From a checkpoint of a small mixture-of-experts model trained on Wikipedia: 89.8M parameters, a softmax router.
Below are experts of layer 5 (counted from 0) of a mixture-of-experts language model. Rows are named router (the router's row for the expert), up (a neuron's input weights, with its number) and show model dimensions 0-111. Each number is 128 + 32 x the weight over its row's rms, rounded and kept within 0 to 255.
After each expert's rows: "mostly gets" lists some tokens that are sent to it at least half of the time. This comes from a sample of Wikipedia text that the model never trained on.

# expert 43
router [125 123  86 125 144 134  85 126 113 167  95  88 163 128  70  88 163 126  86 106 130  93 119  97 164 183 106 145 144 146 142  66 155 149 162  88 152 186  91 142 206 155  69 158 104 104 156 144 149 145 136 133 130 101 110 121 101 138  92 126 127  96  88 121 132 110 138 130 193 122 166 138 138 124  89 190 124 126 141 109 133 108 103  96  93 168 172 129 153 133  79  86 180 135 183 168 171 162 136 133 173  56 118 102 164 140  86 160 117 130 130 112]
up0 [141 164 148  88  88 109 128 157 136  98 125  95 159 109  51 101  91 151 117 132  34 174  75 148  79 124 113 204 120 176 113 140 142 141 127 160 148 144 143 134 151 184  87 122 115 131 153 106 131 185 109 160 132 153 125 129 174  97  67 143  91 121 160 120 114 108 215 223 113 125 170 145 140 113 162 153 161 160 100 118 151 177 160 106 131 136 125  92 106 107 155 112 157 103 104 145 102  89 100 135 130  83 101 152  92 111 211 182 136 113 138 196]
up1 [160 175 159 119 126 123 125  75 160  97 120 181  92  70 125 138 103 137  49 186 160 142 120 173 170 177 119 101 151 155 116 162 220  93 140 141 187  90 171 191 159 106 188 144 134 144 142 133 187 123 139 180 120 119 111 120 112 104 148  83  60 130 197 104 164  94 105  56 115 176 130 163 161  75  54 159 107 101 153 159 159 127 147 168 125 141  87 121 184 131 120  82  73 175 135 122 154 111 166 166 122 156 134 111 132 145 142 124 113 102 187 114]
mostly gets: " fin", " interest", " attention", " unit", " hair", " industry"

# expert 37
router [129  71  91 133 163 141 122 147  92 157  99 136  98 173 136 162 131  65 139 101 139 122 120 135 165 159 130 114 151 106 157  96 177 158 164 138 112 129  96 119 133  91 116 151 123 167 100 183 203 149 124 160 163  92 169 129 180 110 127 143 140 186 138 177  58 135 132 102 129  98 127  98  91 113 120 194 139 128 148 134  99 196 161 136 104 140 185 149  69 187 110 140 136 111  71 110 110 179 187  76 165 164 113 133  76 136  93  70  92  91  92 165]
up0 [109 106 107 125 106 155  55  95 186  77 160 123  53 128 151 164 131 114 107  70 181 139 128 152 118 107  88 124 131 180 164 150 110 151  89 121  94  86 142 155 117 129 141 129  82 116  90 143 142 127 118 128 141  35 147 138 117 121 180 154 110 105 100 134 123 144 157  70 151 135  99  85  67 143 135 160  70 149 121 114 128 180 121 136  99 139 123 177 112 152 113 102 164 179 121 104 105 128 106  92 120 133  82 175 137 170 122  67 105 135 133  98]
up1 [121 179  88  98  49 149 113  78 161  99 128 105 103 177 161 143  87 188 165 125 191  92 167 116 141 177 135 144 178 186  97 111  52  78 115 114 145 129 132 138 131 185 117 108 130 149  78 137 135  56 122  82 182  84 111 128 129  90 107 102 107 129  86 169 219 133 134 143 150 118  95 139  36 127  83 129  76 122 139 110 160  37 152 177 133 148 171  73 127 116  74 124  42 132 115 155 112 121 183 151 165  79 146  55 115 177 116 107 171 133 115 133]
mostly gets: " Bh", "ō", " Hong", " Chen", " Zh", "iya"

# expert 14
router [121 146 133 100  96 103 127 184 126  68 122 121 159 102  82 198  83 130 108 136 147 115 103 159 102 110 140 132 131 142  96 120 153  99  80 195 140 141 121  80 134 119 130 158 142 178 120 131 112 146 152 120 155 112 148 177 173 144 110 141 140 166 135  87 111 157 166 141 128 166 108 113 130 176 152 165 161 157 127 120 142  64 106 167 142 155 136 140 161 128 141 114 120 104 145  62 112 109 189  89  56 151 152  74 150 100 157 158 136 158 147 166]
up0 [124 160 162 130 132 189 105 101 142 122 131 172 155  78 162 157 182 153 141 116 200  85 115 113 155 192  98 120 148 121 151 160 124 118 104 167 120 129 118 123 101 173 148 128 150 119 134 154  90 140 130 163 155 177 130 185 126 116 209  99 148 134 178 101 181 111 128  84 126 107 118  56  95 136 139 152 123 138 164 177  82 108 143 176  97  84 158 188 146 136  97 124 141 122 159 180 110 135  92 141 107  60 131 123 126 129 116 100 151 126 136 112]
up1 [133 107 106 167 116 153 123 129 124 126 113  94 143 147 137 108 132 153 101 147 151 101 112 148 182  97 137 136 131 124 164 136 123  98  99 144  91 179 102 112 142 106  80 103 142  69 164 104 123 119 140 195 107 134 104 121 131 195 216 145 144  88 158 122  86 138 135 105  97 115 110 111 117 126 108 131 134  74 177 116 142 139 124  95 101  78 106 158 104 108 113 162 134 135 163 107  95 120  93 113 112 123 169 144 127 122 152 128 141 113 134 128]
mostly gets: " 184", " 18", " 185", " 13", " 17", " 19"

# expert 10
router [105 217 110 158 146 113  80 146  71 122 121  86 156 135 152  70 140 168 144  81 111 143 122 104 171 190 121 103  93  98  85 109 136  93 161 108 168 133 125 136 120 122  99 109 159 118 172 130 116 162 144 157 126 115 152 141 127  91 182 196 133 149 113 160 138 121 149  98 131 133 152 159 132  69  99  82  78 113 185 183 123 119 101 168  66 124 132 156 126 125  94 129 137  79 172 145 142 132 125 145 170 134 101 108  98 178 140 146 156 116 165  78]
up0 [ 85  71  73  97 162 215 146 112 127 109 127 138 154 155 111 130 113 131 103 144 102 121  83 173  87 121 155 149 115 173 115  98 147 183 145 128  85 180 147 111 125 127 161 134  87  88 128 144 159 177 115 134 123 148  84 121 109 100  78  83 124  49  69  88  79 173 151  86 118 101 135 129 181 133 142  97 128 188  88 109 202 117 118 122 129  79  88 119 114 122  92 108 118 185  96 152 134 129 130  84 106 163 134 103 140 116  64  84 167 144 163  49]
up1 [186 112  96 111  90 156 243 115 166 141 146 110 159 133 128  81  86 130 116 125 177  77 110 123 165 165 113 142 101 135 154 140 145 163  96 136 139 153  90  90 220 112 142 111  85 114 157 141 124 114 139 194 109  96 111 113 194 136  40  90 122 141 133 169 104 124 108 207 139 130 117 120 146 160 124 177 156 113 114 135 101 159 177  87  61 105 139  98  51 109 147  46 134 109 174  89 124 109 117 160 115 161 151 195 124 101 147 141 131  93 117 110]
mostly gets: " large", " different", " popular", " high", " young", " similar"

# expert 42
router [ 96 163 120 177 147 148 143 120 103 131 113 121 180 126 127 120 102 155 137 180  67 157 166 174  95 182 141  98 131 137 111 131 148  91 125 130 171 142 129 121 122 127 109 138 147 129 109 130 134  76  59 155 105  48 116 123 122 166 152 129  66 157 110 118 126 136 165 148  88 163 145 138 145  65 143 131 105 162 105 171 134 157 174 118 144 160 140 184 172 102 147 101 154 145 103  70 109 178 145  73 147 146 145 171 191 177 104 206  82 111 109 102]
up0 [149 136 167 170 112  83 148 112 114 139 107 140 124  88 129  77 111 142 132 135 112 164 157 139 180 114  55 124 136 110 143 121 131 103 118 106 124 159 139 170 140 133 151 121 115 192 165 124 158  92 177  76 140 108 111 148  54 151 155  86 165  96  94 133 109 129 118 100 189  79 107  82 174  83  60 132 169 117 147 113  96 122  81 163  92 127 153 202  36 102 158 174 168  71 103 149 115 159 163 169 132 161 131  90 112 108 105 121 147  94 148 115]
up1 [ 78 120 129 132 131 175 148 132 165 140 140 144 143 223 166 122 106 145 132 128  99 155 119 132  86 160 147 107 176 138 128 111 179  68 119 113  85 120  84 103 146  88 157 154 110 141 153 129  65 120  99  99 201 103 139 163 139  87 118 160  95 126 100  55 184 147  77 145 109 163 163 108 171 143 156 150  99 176 133 123 101 164 178 134 110 137 178  79 130 172 131 153  79 163  95 130 152 110 172 146 132 146 139 162 124  90 149 147 113 144 101  88]
mostly gets: " dec", " Dec", " century", " mon", " ancient", " modern"

# expert 38
router [113 163 141 169 118  96  88  86 107 136 188  97 139 114 142 152 102 186 104 112  98 129 157 153 149 131 155  81  97 122  81 101 139 108  77 121 113 130 140  82 151  55 106 111  85 102 168 126 109 133  66 116 139 145 114 137 144  78 159  96 119 121 140 145 162  68 105 156 110 112 132 115 112 128 115  94 190 108 168 136 161  68 148 159  69 153  72 174 217 129 157 182 135 155 114 141 154 122  97 109 129 143 107 141 179 131 181 153  97 143 106 140]
up0 [197 153  71  53  69 110 113 146 169 100 121 136 102 108  67 113  75 131  88 161 111  16 139 133  85 110 203 136 109 112 138 108  91 106 183  90 118 148 133 133 219  86 115 109 127 126 144 144  92 120 124 159 183 156 109 128 102 189 141 103  71 124 142  56 161 132 105  73 125  80 158  73  96 104 149 118 100 144 150 113 149  81 153  80 208 129 121 158  89 125  64 181 169 121 117  73 148 157 129 195 101  65 163 130 121 123  99 117 131 108 155  42]
up1 [135 140 113  90  82 115 147 114 111 127  91 125  77 186 178 132  84 160 134 147 125 149 174  87 166 150 147 151  99 101 133 144 138 111 131 125 140 130 130 123  70 134 102 114 149  61 137 162  94 159 110 120  90  98 144 152 138 111 156 111 157 132  80 103 184 132 142 105 143 157 159 154 148  73 123 159 110  85 142 139 153 124  93  66 127  62 114 173  53 136  95 169 175 178 113  89 124 119 129 192  32 101 145 139 167 148  58 156 159 167  85 140]
mostly gets: "\n", " Upload", "\n\n", "\n   ", "\n ", " bird"

# expert 39
router [145 114  98 209 119 102 124 119 160 117 144 154  95  81 121 139  71 140 143 172 161 150 147 132 159 106 113  83 111 142 150 151 174 158  89 170 116 136 117 104 111 143 123  96 109 107  89 127 144  89 173  90 127  97 104 128 153 110 110 152  86 154 103 106 107 106 148 158 111 139 134 115  89 127 100 171 164 118  95 140 126 167 183 148 189 123 109  80  83 140 148  92  79 133 133 167 143 122 127 112 112 103 145 185 143 178 143  41  55  70 103 217]
up0 [124 157 136  94 133 106 130 109 124 111  76 152  93 118  80 121 210 123 144 125 107 139 134 154  37 125 100 178 145 159 126 143 144 133 124 149 161  81 136 144 185 128 167 129 155  83 180 116 119  50 132 131  81 158 111  56  80 176 117 177 108 189 155  96 145  95 120 129 110 187 120 137 155 124 110 110 149 113 155 129 114 113 154 105 120 119  90  95 192 150 145 117 132 100 133  85 178 106 122 120  98 110 157 149 132 105 149 147 144 128 168 126]
up1 [138 115 130 150 157 142  98 130 136  91  93 131  98 137 145 133 160 108  46 101 171 168 172 173 102 164  85 201 114 101 125 123 158  81 131  92 115 129 126 124 135 159 140 113 179 142 162  50 202 144  53 114 146 113 113  86 161 152 111 141 218 145 110 136 155 118 182 102 122  75  61 128  68 142 107 134 136  95 172 110 133 110 151 105 141 126 104  92 179  93 165 158 198 115 128 114 150 109 155 127 132 169 108 123 153 124 154 119 137 130  75  94]
mostly gets: " FRA", " GER", " Š", " RUS", "ł", " ESP"

# expert 25
router [148 107 131 108 135 100 121 190 110 169 135  99  81 135 133 165 107 135 162  87 146 159  93 155 142  90  88  90 185 171  64 110 147 100 170 173  95 181 149 169 129 134  65 118  67 141 173 108 107  63 172  50 148 121 145 125 169  99 173 171 141 175 139 113 135 121 162 156 126 161 144 103  43 109 125 165 131  98  96 184 190  84 162 140 161 100 142  73 106 111 128  86  72 177 153 104 103 132 172 144  99 188 164 104 106 149 116 103  94 104  77 164]
up0 [164 149  83 146 158 103  85  88 132 116  79  88 165  91 149 107 130  70 130  96 176 167  87  78 141  87 115 107 111 172 113 109 106 107 167 145 150 127 120 125 177 116  63 153 109 135 176 144 121 140 155 192 116 127 154  54 115 158 116 166 146 102  99 142 136 124 158  76 136 163 162 156  67 156 136 147 113  92 158 158 127 157 128 122 124 104 122 129  80 115  35 231 101 109 135  69 164 145 129 168 148 125 100 170 141 138 170 146 101 130 200 127]
up1 [148 184 159 113  69 165 161 111 157 127 188 163 167  93 165 115 184 107 132  82 157 121  93  93 139 141 123  84 127  94 179 157 157 167 168 137 124 116  69 136 137 173 140 158 122 139 112 135  75 117 114 136 196 137 155 158 117 115 123 114 130 105 119 179  88 129 148 143 138 134  66  99 103  98 160 125 132 114  99 175 119 139 173 101 103 114 137 120 141 125  73 142 129  91 134 102 107 112 147 139 123  97 166  69 143 103 107 151 119 135 116 129]
mostly gets: "sson", "ör", "berg", "ı", "ş", " Sv"

# expert 17
router [179  90 153 133 147 130  71 172 161 113  91 120 134 124 104 148  68 120  93 134 139 170 138 152 121  75 106 146 113 131 129 172 131  90 153 114  85  85  65 132 114 131 127 145 171 110 104 127 127 144 101 184  78  69 146 170 143 124 120 174 121 153 110 158  99  56 143 132 148 132  78 198 114  85 150 148  90 109 164 145 147 151 100 137 145 140 138  74 141 117 127 133 122 160 137 170 138 125  83  87 176 124 128 161 126 174 122 195  80 154 122 130]
up0 [173  93 160  71 105 203 126 132  69 162 102 157 152 101 116 173 124 160  87 103  38 114 110 117 142 210 110 154 129 164 176 137 126 125 107  79 174  88 113 172 135 127 119  36  82 102 112 180 135 192 120 129 120 155  89 131 124 184 159 108 110  89 135 166 138 173 106 107 145 161 118 110 142  78 106 146  99 158 151 102 100 162  59 158  84 185 110 110  96 150 130 127  63 130 141  91 124  99 134 132  84 144 157 145 183 125  92 133 141  88 119 108]
up1 [103 130  88  84 129 142 167 145 147  47 116 140 119  78 132 224 182 181 142 124  61 146 146 136 170 167 188 166 167 138 113 112 140 118  78  95 168 112  83 107 128 112 129  96 154 132 126  94 136  62 141  93 173 133 160 102 106 110 117 143 167 107 100  98  86 136 108 109 152 133 122 145 129 142 131 105 116  93 115  90 139 142 136 134 131  86  65  83 120 140 137 153  61 117  86 154 107 202  60 173 157  37  77 176 185 100  61 146 122 106 125 167]
mostly gets: " local", " JPL", " MPC", "Population", " football", " national"